From a checkpoint of a small mixture-of-experts model trained on Wikipedia: 539M tokens, 4110 steps.
Below are experts of layer 3 (counted from 0) of a mixture-of-experts language model. Rows are named gate (a neuron's input weights, with its number), up (a neuron's input weights, with its number) and show model dimensions 0-159. Each number is 500 + 25 x the weight over its row's rms, rounded and kept within 0 to 999. Numbers have three digits each.
Before each expert's rows: a language model's description of what the expert responds to. This comes from a sample of Wikipedia text that the model never trained on.

# expert 35
Word-initial letters
gate0:476587547464521522462486479532480522440477513498510498498487485454512495464506502467490514492507499472512491487518493510480507487475449482507517510509513506531506451491530441536480495496520475478506545541504516474509500481497513542497437522526519529526465530501530515559509464534517495495515487499502467521523469535496493516498502461508490490488511498488480495529498475521522501473479465499514519531505508517518487538509486458503466497509497507471466496507429500513567520491502521
up0:501498481469489535499484486481509473461532515500488552530540501509453520538496521538527470509496462513537514502492468506514503545505541484493536471540500540485515514453501468505494500506478460497528523471493476514514552471492530514472529513469504492512497494497493498467479498485478515483514474492483504469469449486523553463531508506530540496510496474476534480504463490489510454500498481500522531471490497486553461504449489494509501486520505499519530516557554529501467443525492474
gate1:552524488475442484513521468517485514489520507500442509542524493507541484481497461503493482529522511530531465534516466508517464510488522491506527466510567526484486501481495487528533521511500539459483479480476435494468499491494540462511502547458523511480483513486532510495504482510492512503505515508513456487479526517512497480512497504474538536498505488478475495532504491495523481469469527465449496518503488469506486540458476519497519500548514493443534499561512511511502524465474519
up1:508489451483463487518504475547451529460528521490480505536508527520511497504531529510473480528528534489527468511501498527502451515502469483459514501539508500512498522517510523489516503472474516470519536458498443450476490535459492487525487546510493497482512525442516515525481454507495523519464498499489534509492493501476490479504517510479506515525516484516501526523509478491506422491489509527474520518479463486530532531522496540485498474543494476445524482515521475557492471490470518
gate2:523495513466503516479493508531503499504546522532524499543447476471519475482501529508507457531552524531537505502477488523508522515506485519528507523496538488475481495511532458503482494475480460477508491502556503477578492489438513481485495470512525529493494532490511487496531470496549536454525539486502510513474521491499520471440509453505504476427517482483490486529495516482489514472513473503485541482482530528496467477498511473493539536466477462504495510524500497498487480505489513
up2:527499492521507518489501510461494453469503476466548510467466478500512502476513528533449485487482440476539515524480467470504500503501471507506499510478454508494482488460481521494491498474513459518440492509535509524551469468494512507497478489499515532484540486479528489538511448471519485530525498525526557525475523528534503444494490527508471482516526514500530517490499517497495521513533529512501535524484510495540512468492492519481474517508540441536497552484487485532514490479529472
gate3:492485521483482495546529497528502460505476507527531494535493523480538501502504485498498513518493494520450517544494496526494506548476494528497506479496536486498537509508497474492522524450464508458490506512540511422521485524469523553518471497498503508512492519479482493478517513523462506424532481484466504531509495507480461476500511487486493539480498524526445505519498492489509546476521488469456504459518500482472503501478445519520497509533489528468542554534480544472512501490491530
up3:557509469465494509515493471449494545536528504483472491491530457455522517503512540493564485519504484471496565489493507491501483488507521503495470528492470546481487477476462511495478481553532461479483497504485514526535536510518485492478460520497551491501489508513503535491525528494514455515512500575513482452492475462489506470493527506487516494463483483521521501448514508487493480497525507514483507531473555519541443467520507502510474481494524507512503519486513494480490481512500523
gate4:482516483495495483491500523489437513531527479485492479503488552483528487488470467527531473499485479500543514490492537495490471496540520472483501518481514523466522497529480464504497464524508497492541551473491461458486522502516551533494470528505523511519521499529502525508512500529475481477527503497478505504484482494527503528443497472482513541478534498479493476489539493495517539466522520514493508507505489502456475499564464517506489468484458532423486518472491467488551526459538521
up4:513532519433480495490510487486525522480498490505483529491471511509509528471552493520455491516522469483472417518514472506546519514482504509506507468532492496434513493507498490507505496487484523555495519504544537501541504544482492531511469489477498499510515538513510506536524536485483493513514473532480540472463508476481503472485502543423515467456516544489489508451484455494507519512507487466514459496509536494541478488483475514513515484507491516491511513506509500536526479466506497
gate5:525525504511527486478522432529474487495507483555470489512511514488497520467454493501466526515464518529483515502551483502533517498465476515509526482524495535472476485512526452511508508490474444464493550517543417489515491494495551497490480503506536527499475520447526510481531482468499497488546515499502508479504507524495507498482508527464469509472534523539477476533494525505446520509527530518466473496474491471479498489520495516509488530508496485490507536486498495494554481465484529
up5:439529488482491507497501518498519479484527503466526481478504511444500464514456524499523473467504479498496469483467488546485494504527496482497496519484470498519502492494483522500489482531519502480491506513447494530539493492480492479486523493506464511520485466510482479466435529523475490515499545505505489508490513494539484473568524568500497465536472473463538502508518492511500524485496449555518519535508505513569508523521497502502462497480512479542513516518506470522449561495510515
gate6:508482482421526475523492469561483505509522503507518444477493541521500503441475483489522515519491494498519436537510540497492526507515507501513508478501504524519522442500498476509520513539499512506494506500491467477486510524501537538517444487495490525529498510541497515508516481523511517508474485496483497472461491474489524526513525463476468451476533507483467532505500497493490485455512533499505495521486448534470496503516476482491576485492538570474486522525486482479509493507487513
up6:506543531528470464523488511478529502496509433522497538502503473494526499512488524510506463531476482507568533511472496504508469528495524489472485497501500486497513500487476523483475500446443464524479479513479535516468510497485529497481542521456493535460459513510536483504507511445466509477499496501555532509492470507544479503496482542530523496515469482492520490509498521476510504486466459500492532495469531488518499459476549541498479483540518493538500462513496529546462498515492486
gate7:512490540504469487528467510546480493518484461460486506536518542501498506481494492500495507518503539552513501520517503463443494477506487519504510510445518494472467552522510486480513486527501475467493520492468461505500525471500514502492499524448479538531513513505537464485537530512432490462465521501512464510505453500524533519491461459507555532504503478553469485515520507524497473477495512500497528488478505541492518551513480479477508495447541527505503506540516496518485484502486478
up7:494552525479500493508529508538485481463504471529495508538487505503520476509487493525440496488521506540465504459510497507422496499499503484455508477500473510508520469510499478516525503522450487520496468515498514506525511515493522496498518526559502508493531538456532486495577477527548501519515441445476500481491518478470497493511458483551496480492516506491512497489513494534523517488445523519524483516473484509522502512493454459529520492471480517485507460541465493516516510511520469
gate8:488499487524470516543501556532478504533536517505460496557494529504477497501483500513519518503562491484523504513505516484515482476554494512501501496495510494524485489487512490501486517477480489461510539504498485483477535490486514486436511472499520532478484552523501450537514523474459471451490531493479475507468501473505537469517510459463473515475483507501521534518494523524480482476535459491473457487546461475480490550485502504439563510498509512499512503474500528520506501483545485
up8:542472497541515472475461482497523491454437473469486517514481504506473540473490514486487472512507455517511502499489470520489524533479487505510479531526470516497562486514476502492519500496518513500493514511531536535486449482517523519505454535494485507527524500502487525469485455503503479518469510487510502460492491479505524472515465538497501497484480487489545509506474530500499546544486513486515533549425532486495522469528510482468485522525506473553470496452503498557470484511491526
gate9:488539496498490462530507470511482524461488525493490498519489455482530505482502545514539497464508548514454498531518513505479526514511513472489517467555475499475524505494492474502508486487502474455496536483500512456477479523495468531516440505504497485505505579511483535539530485540505506529537513496529480474487486532488497505473515492471542476482493473481465508577507463483495506464521502466469513535492457496492521529501494501496531516514525514485473557491479498512514483484459539
up9:500490510512505514467455491495468496518534513472504531498530508497526480469454451545506459503514487483481505522475479504502480494557513493533503531494514475508478489527510500536516481527537515499489511486521469516522460463480507481560498511459510515522524410498473504480519509492513481513457506459489490508511459462514514547515491478524506478505463488551526482526460523487494500486457509528525463497505512499568497510547531501490479467481527498473521532529475522475489478509529506
gate10:538496535469484471537498505459485503507484481527519457528485483461506487504497460534524511512518475512513479518534502550490492513495513498473489447481469466486520534530520451511510543477480491457550499477512497489530508464480498482503489505478512547538500491499523544552537536518513537470545488460461483484518493524494527516527511479507541511500507504493471481492489497520487481506484512478464444500479514516487481494497496500516491508538487496459469480488482539506530466485582534
up10:486451510501470504485495487464496515472441490508524465499528493502510492480494494545502512498498523513479520463475531505499457480467492490495466497519503499468521540529526488504513489514522538500533531493508483492554530533483481486511476494471508502496518497519511525511498506499503531491506470479480471450515462497471509493523502477479559540501512456508510486498514485483484549429487508454470533555499554511560494506513490457499503495499503452486507518454506497512542524523570530
gate11:530478544423538495499516467516539509532504500493488515502553483513507491512507511515468501474496540521519501541515485455524463510530528458519520493477547513513484463537507441475494517506470484477519482511514464522508519488482502513533488521471535477482514483460531516523503454463507504542516510510476481540504489512497465544461475491505491464490532516490507473472508466500457517499497486466533504485461510508504512521454525492537521479525566481495467487513451480500485489498507507
up11:491493515488524507531507521504475532529541479501485479511511509469515529476511456487506502469474528464535504522558475421548461517499472437529559482502530533529512486520507467515492511471507487503513504524512431489495534505491489480511507539495532525465507494503470506532521489525499517540483463530503527498518498508449482533481504517480480488492538527474480523518485460519500494486505474518529495515487497473493472488494493498512491513522519499471510488513455466433526466503501545
gate12:502522473495490459521480476487462533535506561502501443507500468517528522526524486467475488547503514471497550535530481473529523543529489480502525501499482463519460507545495480493497496540514479504452510551467508489474517485484548497481455475522485509505507499521473493513523514536531536557448486498478515512469467483451512533499518458513502491508544504536502454533522482467455465472490504510519495503524479488490507530476514520494498493515496503497513494518457483491502500530501480
up12:527477563515466464495475490553517512543550479478527513488487476507478487512541471473499520513495478489492484518476490482526530487492527494474463497497539516540439470500586507487489496505508492498505506532441500417483529520479497509512452498517453466516463488502522548533513493510494515499514475504522481468491508500476531488488531478494496478522521520549465484512476508493532506501483540495460502536497502508503492527463548483508526500515499494488495492492504477522534482496479491
gate13:511466518453463522507491506536534499459522550535493484531467512514496494512487500481493545493496551488524507532492495496473515508535530477531478513503487501523521494474512479488535473499520479500485564493527477488502483520506520532514482491501526516506493516506501528536491455458532482480511530487484441461496482469504488531471485481501454531460564477520499526538489483461514504467506489474495503529521518499441506523492512466508514502532495549438479475455490521487526495463477504
up13:484485511502469579485448516519483493543479478494517538459497516485501492518500493523488481532508541480506479493487508503567514454482543526458516463503502479506481480538489502478497497512510510505491508501524491492511458485499513484505526543526498513517447516468521490450494482443510465459514496525558512481535490520501496495498457510532514499532501554519504506444506506510504482522530503523480487497515551487511510502542530497454500480470465489528505489486544459487452486493499491

# expert 20
Mid-word pieces
gate0:477504460491491522517513527509506549481440491556520513470532496506536535477542533526482512474514491510508475471529490541474493502492502504471517528500510515509480523481526464495516553507500469491488541527517452448544476491463512528471489504492472486527461523533524477467457544546525477486505508528517507530422485505503486502516502467505507528479504513493505466496466483500508489468507528459464509496552498526516480528453461494495516494492502513483471527499498480490460503495512517
up0:498484515569467512506504554479486499502474499531501515492484505493534537473541517522477492492518499486522440498521510493499517490530532506493457503501535497494527499484527528501491527460553496475475569515491421463497489510526484489496508490494469489515473519507498497506542525498527514482509476484468484510477511462481524499517456552513505503469515556473475481499508540556501508472503504434506497487488463503532489523497485510514529488479482471533464529492491475453509460489518504
gate1:506493520557475464484524506527528477518501469503472486515516466479524491499509501525474483513520491488522490522484445504493477521481507526528536541529514500480489518474480496502499487520475432487478455466531449484507511482486475474556489504502483529530531509481510466510569512522488466460545554572493509494502505487539488500510490463496540502517507458493487484536502501501458516501511471515495514546492475530517483482494513492459494464488499515470531480480500479516468502511545535
up1:448488516455511526499503532479469457498536530537499512447490493533529484539513475525537519541482500474521481501448484474480461522443491497493481473493519532531529510513515535536504521524462491474537499489509533508501478513509530539525493538511549471465510491521472462468484494500520531485550535494495453447505483508489532528487501490472491449514466537455505483499498533534517495527456496499514474480533472523500473494518483498481494488486479515498524513496501499480483529487488500
gate2:499461495566518545492502512532498492495498498463449496460504480520492509494491542479534464471497496505495501508489474478513499532541509483447476533462491521501524516528455476509516482500540484511492494516517519531512524524472497531523451480470486531508465468494488536508491555509480542507498483514515544496513505557521478489494524439501493488470483447507487521545505550527486490519464463483513487508504496483503539485452483521467514492486514526462525464508488522487463543505484512
up2:516520487511485525507536523543515538494498526473490474489484525515496524505538475477455515506529503471507500486498460476511473444551529504527535547482510499504501496522475459476533539457535521539512539546494492512488521496508501476479498491490463495453510537477481493507571525499499523478452509493483510500505502462471493473466495499488491524509499469487467498532510477504488525512505456488494483504496484534487504479474519547484475475461530488471529484522495507458460581505519474
gate3:496476451517498470491455514494513472527531472522487483493533475501492504515502504501483495503497515532505480509523521468516495521501459504535479515489562475567495499499510489489466508509479520499525519534527517432535520531491526473504494554495493541477479484486548508507500546523459494499533526492536522483507439491537491482468513482487505524464535484468484466547493536500508456473515458493488495518497557504487491493512474501513505475470489470480447498462478490519486515528531539
up3:518528506511493494478511501497519515470571507511474484509493500515528489521508523551517540522502537512522486487504544485544501500494495491472518521521507451512511528462520502466491481513500496467543528456496531488500503497466510488490465505533504458500494450495497506529537516525518494537473457525489470492516493508478538494485547461505506487487507520474488480529541494498528497514540492468514480470502538530512503446444471450516475514452501549461494501468475513481507487478467437
gate4:489522489521513449501505468508488527504452509518532523471510465487526444531483490510499483509508468482507558520511534521494492515527502514495482468495502513468527564501467503467494505487520477480444459488551527479476476531503462498477489437505491539486512488512502494502508462519507512509561514482455514519501488515506535480476520448485535529484509499489508508484486504491464470516519491535469480482485520517497525499491509488507529462468539526518482534506510455540467533505566505
up4:523503543476504488483504501535529472514505496530522498477505493513460512489484463461502522543480501467477504528485487486510509501517498495514495528486498514508519534535448525468509497532514479563459532538527485496504506530508469456480484466539444544498481497486441473467540540510465484482481516471508461497484532475515519513466566498495502526522508493479490461474502501491489514454524509468499510499508531507502506487500501467495475514490526453442468494515519494516522553535517538
gate5:519533496519463490535513523511501509499510489518467489480485536510474494529532510533471534473527459431470527541525508510499498518472496485474539505490514479487504502497529460494502483539542476487477456516481493440498532517491506537501544516469523472503499487510505493514488485562528548476485449526455463482506473494531521443522458471501493491454506526499510455508489482505499505493485487518500501468477495506549506503465476519505545523501482498501518478519476518549488518500552518
up5:537501512486505478566466531504498486518519490476508532480490460525509467481507507541498525476509481524466518530476516506494507534485534514486506471483489481485505506458565495470527484508508492520461462525484488478519518490471462523489478478478474461488470506492537525514508496474484540521518493498502480507535511486501527456464468475471440504504480508514519496533497502490557552505534529485501488463518499541491482476457563554505529500470480486484467507519483513530483548514528488
gate6:495477477512508445500557501533498529519497545462497531509524489530443514502532457493495443501538488478461525533524491494473465514512511488544466516469462515515507494507523499488499509492536446500493534493564498481519488456480460501510508520474516517520475493482503466478495519491450481482483505474493514498513522500532479520514536478506496499513478486515541460502521499485536499469541462503484443488527530527495494527503468521486496484546507519490507543523465529515450504525496478
up6:515532504483482503509497476496525517472452494493523515476531523505532493485489498521530518473517489484571457486509491486471475478458474480492499535495499503504526514478527492499525479525492524534513485479503497530506510465508489537497506477535517489514501529504498488488498506493553492516519470531517542486508542494450462521468533541538489456478505552508534475451583481471511494491491517498505557504526533514491532486493473478531480496461495431485460483496491476480484478479466507
gate7:486536533507521496506539531508512516519523502500505488505475481476505529444526508477455478481500496476502481544501508474517477513466529491529497524503497477486479470515528504484513527477478468553470540503498477465526434543462521528504480464491480518459502528520480487486543535542491498465529529528522531444504496504484462482486480476487552499502519481503466542472520494497509496472521492495465538524513497498500518502513504548511492542426523533478508488492503509471479496451515491
up7:471487493519497520509468465524478562454493510513499523494512471476485460504491510496470530499489534480459514535499523487518519552461480538505494504470504510534496511466486483504492481528507506483528520485480500544501505512516495511505460539491539521542524521510551493503516468507511493511516469506537463547514526437507525467510473553523477493500489517503460505504494518498470469535517490489509436478499564502489470452518487497524497495438480465564471501486478513498497505499489495
gate8:502522497502458515525514514487482483501490462525488499454493510516514519494497542485459476507535513512555466505478483507514487490553447463534493519501472506525526476505480503481478554519513475493505508504500451512518531510514496488482476515505527538530474501476474499466555508541463534499493508500495488483546492518565474464460489470457506557454500465511519487498512473499518531498551494515502519471519517500480488482483484514545535468518528521478551495476484497486445502503530491
up8:539501567493474511512491541500460472532502487480553496510488513484508514475437503474512487519512542491496536480527490467537521530530458443446527438465522490502510511515518503498517516507510535519468525509483518478474502500479499522488483441522452519520462454494501454494504498524496526493494491514513486516504495485473505502493525504517505519522505521549487504494547519482480509465525485484499546522530472474501487494498503521527471503457517516527503498467522552466450471498482490
gate9:516481516495460485521504455464578534486499533535504511522480440496510502470466541487455520516505491491510506511500532471487477481516474495496472521484514461491525505505523447487516520430511477494520539501508489512526531500509479486516509477518481523499497461484543482539516508529477506449485488513481532504528489496512474485504550507521509532525525464465511538476429492523520531459455504505499508518473529531538519497510504513481515507511490437505539478510479499512507517497497481
up9:509500480477541549442484503475520485509511483513510508477525529505465539524498531512513477467507547492489517488491493471495485475471504516507519517528523485532521499496466506512472500512485515477532477488489536465498480549543507502455490474467521506482508511535463544503456515508525487460515520510506472506497535530485539548480482555480448525433547512478481468495489487503540498507453501499484517524505518505482531479477481466520510536474470469512487482497551477506486514511472545
gate10:464521528521487472542542483486481460515479509514484496522471513508513499454473494519494486491507505523501517528452471491501515500499498468476509488441496502516554498526471496496481502503539486565478536465526485497533507523453478456523477515502469512509492465504457491481580484478475531507466518506523454525529501463517540470532542478504493515545485488474512498495519492494482504477490476499497506503530479462486529505474528496521461513489521490549483553517447528522504492510493506
up10:478482499515487502513470505480523526519519485512526510505542501461498470510482548530473475511470501496513465475506523548579509497489505489484532504489548524547526480485510507495505502494487494432526534491511550495483495479532478502494497474500547514490473478510505475503524531516463495473533491489553527457505523488480476514461486487509526480511465485466496507502504513450556516509475480515519513511487501440535450468536467493485514508502516486445520479531474485501497539462490524
gate11:486529473532531487508514475519521533478486490490518479538564487475520480527512505499452485531505475520479505524508490576514494528484490488512493480525508494470497474540459458536477500453491493447524496500482527494520485490520542523448469487507503473514490525498517514539489458562520483478495484525486507517471500496535502493537531453459512505475476495465492525577512499491498471513507470479508538514492477491530508460483487511520493509515473519480508483466484479539486478488542485
up11:538521458507525453506497498461503507509510481460573524531466496476489537491501532504491522503512508551497503498485509521504491461522476531529481499525525498518503488514515496543482490500476519546517478514486506463522475509465461493476509522466465534522503509463482483499518499517521486492502459516488509521463496492482521514476428492491524517481514532500518453579519522518525500504515501462506495461496524519548531484484469489473547471482500487457463476514480514536464479503524465
gate12:482510521487530492479561529501522515527459492505476470512510481489513477484511523503486435529503498533501559539499514512509484510511495478510472503476480472533507518513468514486491536475501459515555509487550464529455504501478515471510497505526478520487498542517517496506514469495525504492519508504504539538468443541471481497467475463517508529509455446502497433498503485481470451493515467493485529546480470486521492512522522499540515517530509513506512476452513524526512493478496457
up12:481526506526523497536537478526513489499521525486525494510513479511494522555518519495519465474530498499491525491454522510485541507545526484455536527495464483444521437489531488471502496522507493472497477496524518499495496496504495495538539512567523472485467546523503530521481514479536477495499510514472509513517479508484471498495488490476445497498450533499508499517509502476486506474487488456485476511504499439486485458434548528496495510545490505498500476437489487520513498544510472
gate13:485521519516487526497538484554538543506509484515542522511503519548503516536501479489520469473534505483492519535491473527521537497475488496541488526480498486465503484524523499512466491532534456471504520491465455493501484520516498484471513532511458493489483502505527467476528523506499481467546496492543446495479467499518526491474562411523471492522480436488487478543470487493510466517509467501502475518502493494493493522453512490507468543479510501504478469508531504522516505488509483
up13:522530524460471525523493490495508517507548540513483470511462522497458503488507511489495510525506511512473499533449492490510550476492503482454524491520463518542472491499501496511485502468463495473473482539544512509483496489531505512511515496449495492501513481519514445521521492461526464492474460483498475505451471521473517452483511492489532545542584529482497479491499485482506521492500511497461509521466507510509513510507451491516454484549514479524529512536489509481521510508555540

# expert 14
Verb endings, object pronouns
gate0:528524497479500510499522524494524482547522508475453506503534521498515528489475526481501496544506467486517529559467500513468455496486479532515469492527484519509485533495512471465497497508492516502509574448477507481519479498440483534556470485494542493478471512526477479535522489503488520560465498488468531484497467479487505517513474467513460478506494516507524510493546516493467498550527517472507498477495531501468512503486459520450439539514478533502496514499494519494519496522482481
up0:481513453495465526438491531446495486492529481527526493517525509491513473477472468471519529489496460537533469493524525476529490483518521500569472525452500498496507496504511492508498527485541552487481483475510475529478524501527498459494543574525536501505503492496484520499505491494465506512479488518516532476531491532504452491448478466470500497541494474483505490506461493500526503485523519538492468509475486509499482487495480519521470520495535513506455505516556520485497515481547463
gate1:536481540515515550514541505505526453455469569533471465526531508480506485487468510499511450523532515527509500527528473500459527497502492509511499560494517469524502528543502478475529495478474495527508540530494498455489469492485459513501487507474462511535506527528475516486521552474498453517507492465493486510518517520500492499495501492474497480550469459494489491479513522478503509475531484497496503472474491491500479448516448462492472521527519480527506506511499534448518507490488536
up1:488564525516490505492460520557503497500507498523480544460505510540510499517520476545495475505527501514468438494486504473524476464500463481477505480508506496526504491508561502452505487523491526508493484526536487525542544505500496447495473476466505496500480497476472519479489506499519553446495535491506498470509517449495512499557470519468500460529425502508469513470505526495513492499489520501495503525509534500544499519469538495503502482514485524479482474470494512547467513502482470
gate2:509524554501483507479507545470497512505510527474436511503456529544463529510489533501493523455525461475489569555483456540464529448485458470470496495485485524536492510487485504494500532532545515467490498546511486476495527509512491495523518481465534515509490486509508498513529512480502519484470494463505508517473460511525473506523485456523526490515474474531524487479514469482500448494514530495511502495504537512474498520516524500447498512545479482502516508520489495502500515516519447
up2:519508483505520500501513584514509461537528494525521477517518470523476522538430479452482490467482507507495484498483524501504456501501524549455511447459503503504540510480431489502524487504511538499510505489497501503478504492537442541494530494517506498436493496478464480466516471478500504511525515528471509514506509510532484496504495492556517499489479519465522470476523472513527499512499485504467499477462528500469511478517498512514478488561504493534520534505475505513489490526546472
gate3:467505500482468542509548458496535536467487502487498517482483535492481492502498522474509528450516482487493535524507506513475500497489459482464511508541516465455508493511490472470520492454520482482503506527515446472501467519492511555490490526462498514500518528462543529510534505486509528493509521507501513503512507505511495465486551504490533554489501456485535471503510501485436475476519501488519461530494503503475552492506542494483498439508522463484484543475500501493514497548554531
up3:542499527535472506476498468515485505529410464527520493520511535499496511506472518561523509507538504488513463525474477489563494505506471503472515455497476492549481515482507496486550502471515525478493475511524489529532498500473538469525488465508515514509496519459534525499486508454554473478485498499482533503524495507505497524485461534519494554498485492482502540478464465481491510520481503491503482494508510553506484490468493528486518473506473476486535493490494426486466512520518494
gate4:526504511539480470490470477492531497480483495464512484502476506498446483489491548494492500507508504522516522544538465474519492528492525501491484520456523470489470534524490511509490456515492453515522472506519471458487494505504494473506468476529476534470536501460514502506558477495466466572531503492505520516473518510531498509483494481512518557496482490521463504494541511515460516518514508513509482458430494492513466561511523464448488532501527480517490525466516510489523531529506493
up4:520522507530482481535500459478494497498540485463522529513469496497507483483530537535500493513484512499486493492516438480534488515503476466472499512485482495477542539505518462484486442531476455512528461524517458506494496484478512517533466511511475488506508469536547441495513467472492512543513541504509520496462479485527492530448501503529495506526524489519506461526564553514479474486534507526528472469512504486548476515494511478490520445483470498503500518495523497543501498502519468
gate5:519500498470458549523495504488491472479451489453540499468518475490456501488499526493494477484485511510527466491531492500521477528536488515513501497500489530509472532533501457547543507523487481547471512464522477457521482492528511512547526467494502488502514487536477472524477476516528526515504480494463480450529448507510492494500508500506488487458525503516553460505506475557483472477480513513483534468507477519552485489508507482479523489524544508525498543456522479547530511475482509
up5:480500515522533504471471513493513476506507513489502489471524493476499506502518533503489506475526488516474465559472504523491479470450497482463474464534566488513538507487496508527451524481468496488515483477485523549520513528474491501425458477483511558500491494543510492512491512516465480542545507480505462520477540507482477513464525487477505517496492477493478488518505510537504492512482483501497484480521521541473473549451484525492492505467530521513478554549509489507495539549493524
gate6:533512503544515484463471504483501506522468487484477496510498493516534453513467522442500521471492499481498509526516450477480532492498500483510466474492503523499528501544538517500501477492505487515483517504490525456483497523510535526489471493511490523493523499447517444524540559468500484541500498455476532514475451515497493526472476476538468487536490493480466548527534503545479516495491527516492520459554465505485482495516502472532485502502494475541451516478495481501506509558542493
up6:480551497467454463473489436489525491479505514456524494529492471519482448508516528470497494511488521517495449513547465507545467478490511485500533493512541493477484481498520528506502512488532489480506515504499523460534559512542509507533516526525501498573480484498454468506489501539477512481524485515553510503493513514526481508507460503504512501528493504484513533533496469494453479485476458514514548527505471466494474479472532510461502500505483454528519469509501516489533472510498497
gate7:479479487515483534501546540500498471490508536479466511558507492499505520453525486518507504489578512558507545526509498476452493460485472507508541519463510488515552504541468475517486467488507509491502486496499560439496467503481489463531489528468508502500492505461460531508528485508521466492514465473494526520489479492483510510493488496503519525497535482508507529483535495527483473497544487466499489498496520495514446485538516526478479477501463516475487501475510554463484503519469515
up7:514443510472490503495455462494489556498522522490486514468511536451508477507485523516558503500489472489519504527526484498459510529517461534534505499559520478488456539485545514495548486517480493512540492502495479518486477493513521523460496504477498454523507471511476492484475475493476468468486556504500454516493488494504545507482511513458442497560463487522520504537496463454503495521477507541498477540514492488489518461488464508483524499522507488520511543485505497520493516498507521
gate8:546487524521524495499513490456483483474516539495456491494479526542488493515454492492488490498536526506490500537502495470508477546527447459484493538498494511482440525547509473482533493469518490508492484493493479477499494511511508505480480445485553556453513499530514491517514509565479478516462530468510515496492534510460474507506475487481508534491503472507512538496518466522468531495564480516533504519498493537493498480517486494462501482506514465474490500549490510492460545538483506
up8:493465515463481479465548481476445495468473521507431504502518522540462501511457506525509527504538542531484503540516490482474553534494461451555486530486458517478517514513544491474465474490518494500525507479515500487492492486510535498506531507462481516437500474458518513508457519437503495543529510475523505483503508503507487511490493537524515502511522487491470529495527521507537506542493513489540523495491497494484479485493517526450489479463512506474510477477490501497524528520514497
gate9:477553496475503513502484507492489495490508526533513498487484482516499482483447521518512507469529545492496556508491482485484467552515510480501528525468542495498500524559478502496500486492498481518512508438532539439535518488487470501524473517521509511463540464517510522459536509464512484530505497484527477541515474485517515522518517476514495512527489493513512517489520473508437473497539453505524513493463509522543484509517497465465476499480509485491450536540454497476466529465486467
up9:527478482448544481500507526527513561507513507476486473497499478472544480520501518452492471512471484504511502451467559541477502479514531480468492473539505504465488499534516510493522491508511503455536519466488502526489529493468532496471522519494482430502481531496461456504491533500522498456509557498518494523473472516513491485508553482509482471519498512508515491538492464523501461549439501497474534512479519498501516511490472511503503526576520504498499484521491505515493500488495496
gate10:463499522528517509522506441533487540506559479475517460541516513490484486498496521488486509541496520502539468545505461485466496514460426441523472509492505503531528518544457478548477461517521500502564522514531472488491527483472523519512527515481519546535492494495502518505509526493462524521496450521467506481544477487492498513499498475505516510493484505472517512487505470473525517481486461491514519466566486506490495501482471458512490499466501495483476522494486504507521465511497494
up10:489506555521493460465492470507501478506482516502480484503536495504476504473546497527516510498517494493519482545511438504498507514457472448511528507501497526528511527541459546490494515514538522524519521517507497448528530529482508535521500491505488494538466506502475505457521524494495508467480451522450555511520486455533487475517512452492510545493480483475473492545498496446509478540506502500500495507509528453512495512513513444526495497491492520462504510447470539492497473479494475
gate11:480486507516499477485495497481514527518499528477458534524473497487500519516488472472484529472481503544526481501536518526523532461480512478467525520519523495520489522516490487467508518488543492460465536559490499477505471533512527581497481489497509530506535543474506447465469562499512538472476501482493452532469492510551518496488533482527492508499469484478521537506516481521475502481521483478488499527471477495505499430508504485502476457491522490506453507464527481481500523518510477
up11:512537452480500506510509488548504559508538479523507469478481462456526514513499537514474478475516513494507512452513461496516499506551491514538528519504556484516492509486531449499473516513505472441512451491505552455510505480452533479515522528526547490510527492519492494478498483513497447540508482543520504485494496535489458518491484499471506505507503515531505513489524449525484511503473480504514502489483466499507503501519492488557514493506444487486515459461489529489510533485521471
gate12:510497493448452484502493472495498463487495519486477564450493462499509483544478495470461485511458504479522493558530489497490468517464486487503504520505483565505489504464499515493533529491506556516469519506536463477516506495477538547548461448516508461521522483510491484490533537462500487528512504482482513505516507460533508522506510500498521477514519514501522512494514467534481497458525534503485469470459540521459515505537525466500505484508526503463483539518499484508472477502522509
up12:522480519456503483513483489487488487513510481510529477543521489512531479512451540524492515462501448521461501463493514487519533523509479478471522482497486484499515515524553503517516459532443483509488519517479503498536484481472517495478498495488515529501547486523521524506520517496523550487534505469493501503499499524487523473462474546468528481502497511469489487519450505527543483459481434453504458550482489482500512541504510524484551513473516512535474477503455537487486475494535479
gate13:499518517516522499465521503545483466474526506481466503495460522557490497493496501510521522508518446529519543542511510442493487475482496448501505561518533537473500504506516498494519550474518476518550542535472479462505522487502492481518520497467479493478491482469511499507486495504449546495488491479470469507465465514512490493487476511505501493529489520493533527495515486494449434506493537504488490519452494516487494499532494497503467431479494480503512488552500478516498518544517534
up13:496503508501493522573501519492503465470511488502572544567507517535501504465506538495501489507535502486455472520508523469439515469483492488513484517525454503503516524532546483476481478519559479461545534483521489486485518511496497493509498518530486455495487517477503523484480525491472500464540496502485486511514553497450491487474480490451515507514491466493484504483492493441486487527523545500496463537517491528519534521505518498494441483482516496488493483500539528479500500497496501